config.toml
num_hidden_layers = 17
hidden_size = 256
n_experts = 16
experts_per_token = 1
d_expert = 160
d_shared_expert = 576
hidden_act = "tanh_gelu"
moe_layers = [1, 2, 3, 4, 5, 6, 7, 8, 9, 10, 11, 12, 13, 14, 15, 16]
router_score = "softmax"
normalize_top_k = false
routed_scale = 4.0
balance_loss = 0.0105
balance_bias = false
init_std_router = 0.0151
lr_router = 0.000545
num_attention_heads = 4
num_key_value_heads = 4
head_dim = 64
vocab_size = 16384
norm = "layernorm"
norm_place = "pre"
norm_eps = 1e-06
positions = "learned"
qk_norm = false
attn_scale = 0.125
tie_word_embeddings = true
parallel_block = false
init = "normal"
init_std_qkv = 0.0312
init_std_o = 0.00534
init_std_up = 0.0312
init_std_down = 0.00534
optimizer = "soap_variant"
learning_rate = 0.00382
beta1 = 0.95
beta2 = 0.99
weight_decay = 0.049
lr_head = 0.00486
max_grad_norm = 1.0
warmup_steps = 200
schedule = "wsd"
decay_fraction = 1.0
decay_shape = "linear"
final_lr_fraction = 0.0
batch_tokens = 32768
max_seq_len = 1024
doc_mask = true
train_tokens = 243200000
max_steps = 7422
dataset = "wikipedia_en"
Below are experts of layer 11 (counted from 0) of a mixture-of-experts language model. Rows are named router (the router's row for the expert), up (a neuron's input weights, with its number), down (a neuron's output weights, with its number) and show model dimensions 0-255. Each number is 128 + 24 x the weight over its row's rms, rounded and kept within 0 to 255. Numbers have three digits each.
Before each expert's rows: a language model's description of what the expert responds to; "comes before" lists some tokens at least twice as common just after its tokens as in all text. This comes from a sample of Wikipedia text that the model never trained on. Tokens count by the router's weight.

# expert 14
What it handles: Line breaks, dashes, == section headings and field labels in infoboxes and lists, e.g. See also, Preceded by, Coordinates:, Station code.
comes before: "\n", "-", ":", "=", " by:", " /"
router:141140078127135105172135126072140094129115154097117102120140148125126078164133157101162110133149100131127133147114133122122120142125163180075190120164095108093122116135081137125112118091158142100136119136099145157142169108102097156129155147117164183108114125131124106087092160133107091146137107131106134096158130117169140087148162157164146150128147143105147114152162154125110121094153114126113136093165109122147106146158136087113145097141141135170137165156122162122109174128111119142117094121107136101106106124158153112130127182167147127127162136116099097131125096107141081173103145161132100125105090126116113164145102125137148110109143114106099114154157149123140102130137085129107088118149147167088127130139155105151104124160098161118135136146110142135096131116161100
up7:159122121133107093129143123112122169194172102127152148125108167153134130092153136108123127089108134155149138116096125084148124123130156128136145139139109165119105165129168087148111125134099134109127083104126150151156125091126134134114154093120143161132143129123128133157146153143119157162137095166123060105114124127106124113139141120089163136134104107122134098127091138116130124141148154121157129177144116140149152132135118125144139158093152144141165117121122121108125147123107117118097135126099152160090134076144083117120127127121176132146129114111116077149124116130101135105121094118169103166135115122118155109130144138110110127120134182100149189096149179084083115170146138082123124130070134079092099107118131101107122167074119123142122113128108189095172133120135175
down7:111114101130159127115151148167144121135111144145160127094173105133117168110160107098156135119140116111144110122147134086157133109162139116120144211109143109136116100113130127101125098110136127087135110104117143142109083134110170108085126107134146113136113094121115150107116178101111147116133113119105113124148130122115142164139091134108116148136116108177065120133083124147116119135117112150151130136080103164102125114141107108112101112142134161106112092150131158165132118108131141140124118180127156149117138152105130124087153116131106049171141124175137099100152204134136122109142096152096133131141159127146137095117125140122119125166152121094100131117147129101154178125120135144189112135171123142134160116140159185104101127194157145147109125111141112152127117135077138
up8:108150147115085144094161108119080100147142136141144099143139127158146128124144128113119158131142129129142164115162111074168113086181134106138176177098136172128101133141138106171149134155147115128160115143136158163159143123094128137095176133110060126124161128101152162150147099138132124110091132087128133146137147128154135122073106137132132192126122123144111110102150154164160112129171123119117134163138096145110108142121121098122146169151123132151138124154113146112103083110124116135111143159121122102136162175151101118139089158129115098144141136131119106136137114108154177153117107156156133122161096127130133141123148123081132108165125072151113131123145052095168126110157095157122127151150151141147173149087121136143109131177126131154163104119101135137126123121113161
down8:118128121140155112139120163132123141153129142172089147064139126125134068102153110131108112122112146149120161146128098114149075156096132090134130115124164114075125125120131094094106120190108158096139159159080091144144115126149126098123180156175141096125141141119136095149156127129095140109109128102109132113136077131131114154086118120109142112163114126100109122164136133103136149129119161106128131094152122164102124124108165165091170138101127119135150083158116119158108125108139142117153111138144110147135097168137165127153090118160057127151154142141126186130118102152112131135146088140121117151137137160138105140153142127091135151113087099144102130118166124131117152151110109093133140171142143128152144123138114163152134153079123119118158127161113125131114139199088098
up9:139134127167097166108058083135125115125134149141142143155142144168147162123171082132111140111123184127139118122129076120086139133120119134077158117099126119170131153168137130133104143093141129088103153119140144118138143112152103152152108094123108139127104121140099138114160133139126118139142172149108126085124133124129161159125113099099148119116100093142106111112090127147135141097138105114148128169108178100136105131123146099106134084110143109150106111129091138114135146125194118101104159116163114142159152168111178139123128092120137163153138130133107116077114117111108112101128124143137130104107106097122114141151120143130178078116125171131107141113150136159086119173160146083134111167139128153157110142165141136088100152156122106157104079160152170106128144173116110
down9:098119128119159140120116120140090133121118143141149136131133143149130119104135142132117081146121101140148171143184119139173153087150090125230102110107115131139125208145136146120143107103185094124134089105120123128139149109105155111123121130113133123146124122142163115135080134163084095162118146105147051150135102184131110101154104116113118141151121116147163149103151138109091106114164128133120140119114115116104113103113160114123136108124120162129109171181120129162135191161171088144128126122109109136191141132109126092124111143125131104144145121123112145114113160167130125140111094147108075129143085136105123118132107128162132116115119121147104093091167144135161108167142135142125119111145135147124140142147123142154116167164116096111160153155141113111098132128141150
up10:144151131119081120137120130125127145122153130108118149189101117110125090125130092122105109131147110159132142135119157136131163124146087064120122085165153122075120131120149142126123116095161138127079094103152096085121167122142122166126138124121108143094116156131134126101143133139134123135102153115106188093130130094102101164097123170126128119116139139087170128137115130117158145157108089122076139163103091170108109125117142144141083087123133146121116174133097133097158135098160134184135143132137088126135133128115117116122091137122104166163130116154134106130157129126168091164163115104156132106135133120153167164116090167138145112126170128134160116133141142104119150117155131155107107150107082166133112172082137099081123146147144071118130106113142149112094125171155141
down10:156125139125126097124114180105161159127141139131153178166158124119133157154112162109112113079124138160121164142079138098140102134105126144090130125106077119141126143108134141063117097121153123121105130086076131135140123122163151177168173106115113161138120125107105092122126137123125097131108126120127127084148154144095142096140117167138137090107155152097164106113116104147107142141128131115159089131128099114102098075130168105110116132169130059151114114084108158166166106120119163143123099141124105114135132120163099136129087143084132156138112111149123127120127126109133136141123122140190166139130143155158153123169128113121177118111109135126141146107114108125137092151139110127125092111154124163149129091089102111128147143122099149110132088102102163160098150186114112
up11:120108098108141136133130140128125157141099129112136137137189117157150163160106133154105121139117154098111135118102115089076152106117124111081175143154144124124099101111110138129163104146130104126113097123159184147143115122147112126088075174116129167143111150128149152101126155127146111162107144123142106129105142151164158122113131108121099130130085129111127125179085125145151135078139111128128114098104134139167106158129140121071112127144127118122159139119160152126093155150154054109148144145133103109092137129129178150104154131160129114127132197132138120148118105139129122114123129111146116100140111098172172152121101130119137144139073113162184133166109126139105137107116170168125111106151144094100112143148115159123122149108150092146084170144168114146155079118096121
down11:134114176119127103122136120125104125111136101143118134154088098125165142158122102124113150102114125076124102166141138129105129156126131111145147161169134139180121135173121127143078163110124100111121079164103167096160143128115160131129120112184120140149137160095118109136093161165125152083134184155110098155130152133172101124138147121112130119201132111134131151097075107107130129098142129151134104159117120136141118106162137144141093152129094137104120125130119141148111145131117147130099128107101167156130133135111107165159112116138129111119120107147137109184097180136112147093077166141129164035125151132109152128148122113142128133093141095154137130153136100110158119126148157149085111110165096139127156164127120141124096148132138101144123123077094135124154160154111121
up12:146160134120118097165101100091140118080109124128157135145091095154124132110148149105124121127150135152134135136177116098114137128122172131146132160106127117129103100101111125155130116099088144152115122138147115146125086118150123139185125094109150138082176123107111163110097115116146159114090126134168128134141150122175155149095095128134113081126155138127140146143136144106120146126083144113144109076116139166104168083137090147073136129123148119096141107125140117104151099169126149099105177095177178124143129152113152153130109110131155088106156154158117078155116065113156151134151068130154161145154132155132072126108155115134154109104131079120137127151126152094161127105116137138121129123151112138108111109150125127144120127134099106105123109117134138084103077109143165
down12:113102129139076151123152099115145121153128109132165133100112054102136146094112147123153138107146132120107136095105158085109097102077171107087133149138095169116134108115121167118186139150091118104149108087150119139136129124123136149155161118134101153145120108122106108157140097110153101174123091167088086171117147127163123136105131154147110136138117090122127135157133136095150158136078101156125153140128135107128107092138106136087133146088139154134136134134123082129137102141112139158089110086141128134131139111144105148153124129124113166147121144144136134134103132146118167113135112103106181111135140127127128143103110126160071125113118139220135089122164135131086114164092131134149136111148134106119142104164147139087172068115137151111116139156110132128139133102140163

# expert 4
What it handles: Suffix pieces and past participles completing words or surnames, e.g. -ing in Spalding, -ation, written, developed, designed.
comes before: " of", " in", " to", " by", " for", " and"
router:151150100133095114132121149138148105145163162089123107136117124101132101136094155158141140095149176098140131162120153117112094106149115150151141167138113113113127125163123172135138104124162101103161142151119146078148127077073132153108162162121166149121078164117097125107092166111097101143153131097089106114130122111113116108159155154157097149107152166141147125156136096089099149105152123139150163141142095133148125114140102088123145112125144121147132154127159152117108155100105151153171107116114150096115173130124146147114146152153102162149163129111127096161136121114158082102084104135104143133097115100153106120108113139091118117157178130122108074153148150104119098120168091118129168140152096128142092113093149102100145115153094104161154121122101128119102142157122131
up7:102129094146113119144159100111122147102127099148116093145130067149144081166076102120105124140139124121127143145124131112129119167202134116110154152109129150101120106127127129068138153097119115121122117117137156120149137113146107151181145084101120140122101137126171157117113092155136153134089115124130091154106130103150137164133111137086135126150160124120109132108125145119136120138137152128143163131167178133140147162113092138117143126106142137138134171117113157158094148118103139129138111088142153134152161099112145164115080139137117099131131089142123130134104136122124092105114065178118058148130124133173117146128156145145146100129116137101162145111121143126123116069146142130131095153164121129141124149142138063133199092098181130121133130084132139084080132134112142
down7:130101133158097134127150146148121104139157142082175138109108172115101138134115119093104130117151107105116135100146104087118130107137114152100091102147140101156127157155135176140166162116115138167116079116140151118154102106146131106109091112103147144121111136164144173185101124142101160101147120108120121109122142164122129140139122151160131127119129140156098113109167079131123130106104121131124132124127132137124128139141096135143152143092080155130140106095138104088128141108169119111129144144148184120131126100143132134134125135121086115155104157091128103152106122147167150147138133121124102171122094096151139146092138120151169151104140138136106200145173142147095151084144118135175125160158160125170098138141126076157083114148144081115108102139118150071182132168146141
up8:125119116062113131090150142135125156150137163118070173123144085131155150126118133109121118092160130138134107169148104138151129123126142115141109128121171124091082133137107079093136125116132122155112143125070109122160157148159160147087179139160110134158106100098145115138122103114114110163106176114146130117102087155161098149102137125148139135128129119158132113129179111095136119125158121128155094132126151074139108106120133123190154097134156124140126161076139119109112135128137126150137138113112119097107127156118132166102107109103108123109097178142119118199100079108124134114162140152130123147169111116122115144136110184158116108190112110098119120131107123142127160167154102142087119148118134128149154123128097141125133160149148085114084123119176090138115115131147133
down8:097160131096130126098109165146120124122099122038129142145093135133144084158127096141100118172112101142093139155120141162119109160113147129134089130134128103126135154094078125121125118113080175127142111153107069095139097150110160116165138118118109144141086145114108076099115132146123140168116140095118134154099131123132148101126119147139075104103110084103140103129127108162136124120134133164102143124080109155117137156114088124129140123160140172128159109108118107127127120118132135134172106132124119118073133141121144110160165146177140160145091144155125132161107134139087116158136155102137125141142118115097128110138127124151113097157126107101095106119136107171115124170134154120137123121170091092180130136132102104142160129142162181095095146152106130162159132127181139
up9:111107136179152102137117106160128115096129135099122087180144130118160104161127132138094142087108174138144165141149152135138128101134163130122144152159121178108132141115143120166118147144175115159139138172167128129148121140120098150142125118139105126124123079137142137135127105119131128110100135131113115157137136121139117137157115073113109145066144198133125063109112088099148131126125136124098129100113110102134132117138127090135116126154117140098108095119118149111146117126104183083118181130170106135127122118146101140105112094137142153132146101149159091141126119128132083098144117130123140156136144128141113128082142116135147117153175127125152069125056134106083132155108124073103150131134116164102133191117129139110118105158139091143136177137106185094112117110112143
down9:102110125137091118112145094113125116105085143154108087098104052138172099106122152109145128149124099080129142171135158116107147119122122122167111141135113095135101113136182089166120134095180142112132123089148108106165143118148115125118118125145148121125122113112132111179089120128118132135168112105157146116159110071141091138112104091170125129166120094143136131123121123144073149136146132112107127115193122122099092126102110152137140113128077130126095177177122113134124173099128122129098139135136140125100124112117163099126110096163158134130118090101152137095149126162118154132146141129134150187100101159137136109099172144134140156097142098151152118149126139117087158114121121147127134140085092126166116101107118148098140114175152138109119086085091128134123134143132120
up10:114124127099110143107133125120101128087140113090127148113110146184136152153117077175204131161122139115136111123126147103086129142128117126154084135097126136107100186166183168112115090145137140148145134137108112098154162101150131091140131113134137100129167125130137115167087090124151121132119129147105138170139126120094128136179161077114125098133123139153147142150142109150142171133142143102089143143131131130061099136101165135157125058108118162128122084152096134129130147077102142130141095094119090120121169136107147127127124110139143166132154130097143147089114149118138096134088108132099130125100164118112129124137141123102152133146155132110084120147146106140112146150113133133134142165120173090154101153161133127106144124118118096091127082137126165080135105130118140
down10:124129113148191135139112093103156079154110145115101103131140162125121186094128132122130113110131129162174168138123111160105106094143167080103135111161131105146117126129125103147171111154123111123129133127140084127102147115113178130118107154108143162157134139096148117139175120107135110121169124148174108115146180173111152134177089103147074204114142120126131158157127117099084130182124139136126131123121141135160102136139132107130115091123137132160140155114123163104124106145106119118111147105166110122161114095131112084067120115141111118142109155127151170119103115125130098145114162118102156144133135132131118167121163091124134123142143116094135140098094128121145073158132141150152128114133108117104112152134147110154140155123122110161101083120138086135157130132073083
up11:148152151130139158147148119147115104095120161130135120146147117124088084122108161132128128129132138090134177139140128142157141083131103119119140087134131102123118134144079128144108172112168149100134172177125118120135141134134117141127105154117201088113105107145138131118133119142126133097135158163137139127116212121149108129095119111171116147127103129116124123124125118085156129116084119107107095126123150110078154133066136149151122127086130162139133152143130125148175127124114118114153104110128120099135101155089143156056102097135117098133136133113140165148174125142076110109132124151151109137148109137132133143122144145133114116104163091091131120124165125110089168061163121196127137141107117127124162176125130132114096145118152093131159159121143120184133096147141105
down11:142132131111123159150128149147134190167143058110108104094128152142139109110137098148092137142129100121149104140135149134097161123136126114148152095138106139070165116119138163135118108144150131124140150107154140135158083147113118111108121168107085099121184095114095107080095154150141131141113101138123186153120158131127150118137130127142148112151125150169107138146111152100109178107165176100141114127156130175100144103138113100152091173121093125050165122113142150126131140119096117124111148138155114174077131128113115107096123114105141143142104112154096152127118153140097136144143105134106143118107110158163165163158151082150139136117154133119128152128144100116135132139115166161147161121105123131123149121118184124103108113103107128143135115130102102094132146161126190
up12:148129162105128113107128098180118144153178148139168132130126114127128130155169148150141137135170085130138116131141118139075117108129180079126142107121101113147102155084132128120143104119090140107100120170168120117096152135103118142128118138147125190122107125123146120152174129108081131132134141119143153103146145130125121134113122128150109085117105156114100114157129121151148166163133089158182171130079145078138150111147117123133115134095148106130112157108155143118182092106095113110131134122101138111134135135082140174121093131138122122114091148135099125137095082105107095154152147115165131132163130106100127161154102181103122124102160133137140113123101081098170130098141152154122169155151108096090139144161111137131166100124124120169145163164120180096129126145114126
down12:131109169147160133147121170131121105108088136160122162139124168132130125124145130135162150158163090143149144099138154102145155149120074124084156130118113091127125094144152127130139139130111139124093131139073138139130138118125138181105118112078103122110171139169143082127118134132128151133117100136129142113132087142122113175120154135117177182147103128109130163105135122131178114112133118088127091152130135141136137083156125110138102121133140084063156154125123107103137119136102150149124124132125141153063109121132149157141108126138139107119097110156113142108121104134153125137087158143127130079111127063098102143118127121092123109155164126097085136123130091096179123127136148079160122110101147150120108140154162159171131163101139164141044140095127129156135125133128133

# expert 13
What it handles: Line breaks, leading pipes and header words of wiki tables such as Candidate, Votes, Result, Notes, Team, FW, MF.
comes before: "|", "\n", " |", "The", "-", "In"
router:156095129147116122130116111089148107142099146115145114137128126092109111113098153150163128095110142114130127140128135136149112099084128160124165123172119122097136104172128132134124101092092140098165126183161122154144120118098093149136149153156149123148097155089105085092102165120121094132180115094108168103119114114119096089157150165111168167108164115108114152154156099113119165116114095119107117116164094152146160173153101124143154097090161149141122117138155128142100118104104146129137104095087131113130141140122162104132134150150148137154155148104125158120150114115160116154091158120115154113092118131099138149147099123102091125160121120107099165107169147116143096121171145153089112099162080151105104092132173101117114123169112102128139111135080127125109141173123130
up7:106072148153164133131111078131101137091148118081157108135104100107121109113123094131100142142103117110132166142109136114156147160065092148160075125168176131069152164140150159124140146144116099094135150158160117130134152165120128146150115112115143148159133124091174137135154162104088104149116172140150132127126133167131107110138091097138153127159108103157106111150138134138162138095105116135161156107144094135110141141140116142119120090145123124123112108154122118138091132133124127142150137171143102147112132148153140176161166131097122100157154109119119118090112132095128153084144153114113126135143139114140155127112143110136134100078133154132145140127183161094087139132125159117109101094099099154162108134152158151143143140164094140179128084117134149099089121154148090
down7:096128126146130118111143131107112165109101134145116125129149130167109166146101124108097076124142124103167128087107109137144095122133117146114125119093091125130122135129116123157104174122131118068102118120139127150141126120083090108105178150174111121213108195112144151144134147119122105149139123148147141111125110137110088097091134136079140137161093132113117149145139104132134120120128128125112151127136163152124143126165104152120115088140161153151112135085121127112134119101123124143140129152134104190102165140169127125167161094135110189113111161122103098148099121157091088141137102130111161159129128150167136128169136099138133130132170136151139100151104151137145137131105106175072122090149086123116163180119146152164117128142094115125105132084112097128135108125114085
up8:125118105131119145105115120114113158123125139159119153111136104138165095126079140132114127124122193147135125121165146117095132157135156138147120129125156102091153126129141141094126148143099135139108138146103104159130128087088115111105087091132157144124133174095117108141164132128141154115134141122159090167137106162105126165129103143166147117140099125135121165114121143160152158149061097117074130117112108107159078115121091159167114069161106135142110122154136129143117155121151096136172138145132177104134142109149139064162137160165150109144103136128136111121137101160129137129119124177140133152113137134107142123151105123091092128092167152128108176104091131094054126122165143151090114112173122116129112152117113113151144174111120129109124157177160114144119116086104126
down8:115109119143121142163118141119158150115093109126109144136152116129125149116097132126132120145170161121121150116120159162110127138161127145150124132128140118133130130138135107113072109094108148122141087097135130121126116153111133094118104206121125148137138126141111140136054141103146133173070073121150112123136137138143122127126145122138146131142121116148156103171151146142153129131097135121125183117147110136157097139088130127079080107150153153170137139110133150140144086131108148135150134112110114157119155140120126121090152104145133131151123151114188137133085156119145116064166144078098092093123144164107130182173149092122127124124110127107094115136121112142120146132088108123095091133139191110189114126188071118099178090116106138168150132123135122149141109147119125
up9:147105112103111115145102156142085130168147124147150166084109145121155164165111106098145141182116132142149116157172108118132176139104153133117124122060107159109148173129091118104117128119100120124183144143169166145130134105061129096120115137087155137093114119139151097147162094099124082144108172080128151125129139151138135128176138134141143131126146132115143115123150112126119078148163114146110111166143151123160098116111121125161161129141114149137126124060105165157158137109128127103099145108146117116139151170130103103099078134123141136145151134121126106140127112154141104129161150117098137116169105108148110123151111161124158103110147138145142136138187129098137106076136135088164101167116137115100114164192124142142130121134164120116126122130135141102135137145103095
down9:121137142119107135102150102161146124118149175160147208143177125100102122157115092143109090132110133193121109136105158100169106095159087099172108119160125154162107166147094096121131125157124126131148151133122139146097126132144111139136140133143158111152123138127156110105108114107145145096126154172109155130146130145099094093119107138125135103122103135160130159149153100077152137083119098141130107108164141138146143102110146116142085129089127115099132127121172152097138104133162134115122142111167119113154115146119114106154118154127100159104163085101148133127109126106201129128104100108108140117146166136104108100131150115097093149180050130107102147147112110159134121116153116164117107153095136104131155143133140119078134108146133136131151151112096163107156108113143149
up10:114117111146175132105141131133079107144116174097149106108129110110130121095102188101125115134127127137161139127117110110145142148090138063126131122139116105149121095120146122129113125115146157136163153133167129134115154090139134173154098134180131122167131104177135127084179152087136113127125158157101100125166159124142131172097087110143161102138104141163082151144100160129120141104121069148140131194135113095116106134142094109110056115123141119126091119147118112134128122117133133137134122151131113172125125114119147120123121098160110098135066131120070151122126135130116122128132163099110114111119142143091159107145112110122146166107145136112135106102107166151139121124103130134070099102121133126111115133119163133151140084153129155146176105103131194127104152096106149
down10:127126160117140165112116155134133124119123133120130091141122069156127149151166112155091195145096109127134095157128161125120160146133126102150147119130134094170137181088114138115152114127152148101079114159124128181139108095123141125144118091088086174151120171105107087126144160132167134115163142123137122140101127121126129097108126127118125126112100129127172059138086138091127129120153115135139096101121133122140196144110131131109151096125157105120138105110143153116150123087116131077165104131106115112098177104134105169090121081156146116146119115119105129113141105113113136149161084165152128158137111116159128124140096128166140154143136135107153101074127156156110152147117128138136112140118123162133136143160137173157162106136185156090121132119131118146098126089134104
up11:115112120216114123123120102131096115114143166130138125096165147053162160142123069092101157108143115156095092100091093172128124107136112118106115107103112172109102109148112116152076164118156138141079158144120124120126157149108097138113150160128096117140106128075115128090115103107134136102138140190140140141111143118129116127128124107101136114162124148109094110160114150095124133138128152135120094169128149151084148119135163135143158128111112139135118127144140105111123105112138179164114135129131121124124122124133131120147137158116170151120141116120136126175148103108140138079123078139128149124140148122068126090135146146132136142111134110155138149116114086126079140145120111127122144082137148123053098129098118123139103083130148120109125107097119132134176171105096162
down11:118118138159151112122147117147131111117155125112080134156114089137114098161088106145133138089151122144118139131129152125076113078100108095118167154102091128128150111125136125119165099091104163141099166146128113116084158132141118109104099160125145118124133160156112076113121120123145115049151114111087117096087131126110106139143108109121106135141132114111127127201078161192131123123123154124161121130147115122118195140079118134137100126125140118120157134111151175123151081098106146161129161088125142120149139119101160091114096079131145124093138092123147124102119143110146157139182117125132147115122112111162108087115091158154153108144145141123139133140151098134113098139087125153134162157124120144140147087109127084176102156144128119122137103113162135127126098141123150
up12:135105143110127086159171149095077200123154154092141130135179079168182115120076123106161138155114131146150122133177134099148115159113132107100135145111131108133140125156128126103137114106144069153071132123116135139105143126114141094124085139153134104144143175122123102129128139126130164147135147132139163114132109107099113133103137181099134134091166121129155136111102139103123128128119176131118148112128129134128160158158106162191139118112111160130084103153170130130128096155140123168126125116109141122147127149101142130141092150137139098122141135108152101142128114122082143144120116146049127143139101092132138128130152145136114083147137138120178137124110107148088126125156158164125079155168129111110175108134147131134123086146138171107127090110141123103104138098104112
down12:142109141104084119150105094110120113132127123134123106141169135150121088156101149124118100117120128102134120152109123135076119179148107169143161090128153125187086129140141115141089116101099138094165110155114136116127144117172166113116172155170144135155120130138129127126163111137104082144153166112119124143122158161133120104129110147110148093153140132162183179129143147140127150127139115163171102118162169159147139120138126145157141153137145120129096139107158129137127153153146209082152162101108128112119153116126146132151140189101115147122108067073131103164194145098126138114116160089127118153165117148116132152128109144125115141141152163149081131148161154126124119147114149136156093143120128171158119123144151083144130127101115127097132132157115144130140125122152104

# expert 3
What it handles: Numeric cells and pipe separators in tables, especially vote counts, percentages, money and degree signs, such as 1,445, $, °.
comes before: " |", "8", "9", "7", "4", "6"
router:150120104130161135146086118119161156155123092130114099123078138090103093140119157114148126093152169103163137160127173110153099102105121147104158167140088106143111164146162151152098103069150128099163127149091143116111117126154099103145153168150166118120093165097080118076104156136111103130138159122110144101101127137156142104164116154153143158160168153140119143176156118098102099112106092097100165120113088143179123115165122131139160153165138106160106135125132151126113141104102116147152109142103102106084136111119125111143139150145157134120160139128133151131160138096152109157173149113093123106109111142145116121150086119134138114132128158141100114132150142108104086094146113108133132120159089103116101094115156127100105144145102132128145142105103116148102172124104109
up7:101097091144107125182142143121161144116123115130111136123118113094149125107088169151132139139106136124126152156162139106105141131127144082144132162113134124151139176111120150120126118104133105122097153128119119123124201114128142119083131123104125126140102150121150135148189136105138175120142099152138134154142105121107127150105149143138086105114098132132090129115155067147179122096085118088117149112144095130170115094196114171131126103150101159143133122169097083169121162131131157111175138139144122175126119140112152134127118114144167175129108142158093121145153165141111106160114176107148119124106137129133131162140110129179134142149127159132132131139100131130168125195155144093150152127118111099102149126109130126136144146140100110081109072111134114117092101113121171
down7:146154143074138139171088122157122147113132144098076152093130151114134169145145196148102130111144136109121130120169140147134108083161122095145135099113068140111098131118080168122107098123091090106137119126100106082123121117121119139106157120138127131101136105091101083099114130088119151146101132115117167147122155111109118134109143124157097113114124162128088152133111162150128140066131160137100113131102128157115140105121116155123135090139117130130144133141136123146122124134132179184125102078142134145123122135126158124081138094118140129078117097136100108103122151129078133143156115127139143180139101082144110172115111106118125140116145149144132144117117116106137087095171144149094099126153143135130091173076155141133134143144158125136158103121127168170134179107157143
up8:099124121144146164161124109114149166150154117093146170122095153157114171200168102130101115125120137128161098106147112137130100152094091161123118139144126149053130121126152130131144159173137098169112119192126159146150120114150123140128110142142152156100143133120134097168134135166149142093138128083112152091110110120110125152139108128128120121120132132118133086104125139146118145198119137132081119145146151153145147139133120121121146093154129145171137090105124129107174115132113119108086125135142140154133100107153182134136084122126075122137079119150152113083135146166145110121157083126114140126127117114132132123125114157114128154148101154125100133157094088140134100100135078117136125130118139125121134170072135085147166096118133137078119122125184125163136120096110124
down8:096119129163149127175135138138141114091086075118174150141103162127158153147163088098120138099131139110152162139115140151126116141140090152106111114184136099083122129130138140141128151142110100103095121171110154171144090122118145116133152179132138119152101126133126128130157112148096147118173091136122122077160077108102134090164151101101097135094141165116083124076174129121110122104164171148097155124156151155108097121163114154162147110099135131145106141128093128115123116128136140132117109134139099118147129139147140135094116105146149127149107109142133135129110113178158127117119129142103179170141133084135126088128130119143126110143143152143169105141111124178106123151135104147176124157125168117122144152086108133143132088118135152111105134148126147187125112077125079
up9:128127107141132133112119104150112111151130103123108142144158142125116087089137142076146093114133161152128131111186128140145131136072109096132107158096127118101136143100084162134134112098113127122129124176128137112111115116076174095153144126139112153125116153108157156112130159136148179114165114138146100105102134148151158109138104097070138128108164165120085101188140109111129125125160096125092134131141153114082091136163156130129140159128085161167106156142126100138159100159122143103140121162157109145106104118129152101147129125074122133140112143157180134154103109132096137160151116139138129117152123129114147172121140112110135111115139136091163136124111107137146174175141114099146125146164110102166138179083155118118109172133115167133102121094133155089084142144148150
down9:080127165141124118160131127160128130122157123150140115128095136120107135116109131113122117117105126121113092128123119155138119174126106126166147166148135158135134131141137164160122109115156138102141116129142108114128136127145120165102107207136151139138129147133093175077144108141133085103089171126096131134151087136098146113157102149169129117147140102133142139140129109120149096111090127163104071165111081150154145132103084110139154125137109149126114095154145113101096058126114139098112122140106109160158133119154103092121120122161093109135138147133125135100126118211141159110114100123141150092145115093140130127165162111106113119114129115068133089113125119101094126146135168157112145167110154142184133141161068131165114166158106123118111138158135076131116134120127161
up10:113138111136123110099114132152128112131078129108148178093134143122151161138123116110105119119163108143107102132137107155179139126106110131146153105099099119124150092149147140130143137123128139094103144127148187158176151134138104152136118099072164119108097084156165179142128151118137157141109151099122108110097183120139105132132152162116096101086104183156118125163084098073111105101105112117147111148117158132146112144111124137116159155147118127157161112152121118108173117147142156140059144177133085097128143133148130121122103129105173136114168159169124140078168142126142151124127111093147133119102130121115155121112151136113128136136111121153152137140087121137133139137117072089099154172160119153117148100094144091135093114128100109129118120138082139112098143129105107
down10:197130137146133143127126128136162138162097152146138133125120103155079101170097152107116144123127130131094139166154139086095115117136141110155145106121111113103156131128099129102159104122147115116148109125168119129111133100109064135118126136155147115117150082147165183139115152132152138124168148125138172164152116178121125116135150126153094138100093136183167159085131140155122133090143146135147151102115149142163129107088136129138133148147103134151125113157128121157122140117132124127167092103161149096094163090164118120125116118109069106109139104156154160127086108125154116093111159134157133116150134141147150086133141105167143134144081088077130122167127125111137135112137108107137068069157161145110100165119136144134105098080155129113146108147173144113134131131129126
up11:110156060109117107131110133095135115103142113082176171130093128146147109165109147117095115111141188107107126104134126124147158114133165112123120123074152141105124096132118142116131128066184167101131106131138096157102151144178117122099178121137111129121129102164140103100115137137142138133118134128124133167140122054152113180148114132132124090172080145095159127144084139130193097083099097143129091136116106149142126154140135178104108138123122114131117119127163129135149114142129120188125128126146092136100131103095124161161118084150142131148164123143144110103136120122130120113130147108131136150083151168138105152142130163157116125069133131120110132110138148144153140131137116104099115150096164104141158114145123143117164139168097127101124160147163127141095133116133117
down11:108115068121118112120082110115155128087131126112114138143107190156123134144110124132172128093153181151106126121110120132160147130077130125114116115139125134114110133098111111092111139163154128116106169109139116104118096113083110160130127139138189110158103131103110105121114106138133105133140116142146138153141104142156138091146108109161118169158161089114119112108145119128107140145094134155102091089137113126125119099104143107129146088111151157119153134151180105134116123061145156151111154104118101146158134140122143080149126173136161146145123151168122150111091130128125142119154158114109160135166113157164109172131110138122133144105150078131116142129163114078083163113080136123109130097133141131119097082159108147137136079085139164121124107115127134149204135155123144
up12:120098141113106127125137130102086146147151124133146098114134103175142143082165154128095096119159188111145099173109171130120132105144159106102134120119121123111150129163108129058134122092142137134138125139154112108161110095125137148141095151132117148152091144100096123168127140137166123084101105107166167122129134130127139109091137145139103090118158152100119151105144166133150143138125124143077142131124129108136175154151082097165156110128127131092106116137146154161108142122131109150107121139141168142121156092129125152176133104154165040140139127142125113153109155164115143135155127136138152115141120116124156117082147145117138089083060161100163118088170108150135129103117131102106112147083151121132131111124172141180150113121135125117096117124107126099142109145099126
down12:193108147151120157123127152106122121157126126129129124154133100096144105174146094137130151108151160132105147132114102142159086173131096121110108157066148147155117152142113141151113137129136135142131156113072157139152121132134130090133134129108144152088135182078144155143137131149154193149137119118119126110125120136080118116116177111117128121097130114146145114117132147139121172116128104130124172129151121105124109148150118142106116156084084146149140174154104139134113124141059120125123100136072156153116147113106084173112113170086153156164144091175128145134122140151122113115063159156138132188144142115120173135112106121171143136127123148122101106154147126136121124119119151104098164140118179131100100145149170101157132101109132129119139108099136115129086134159127121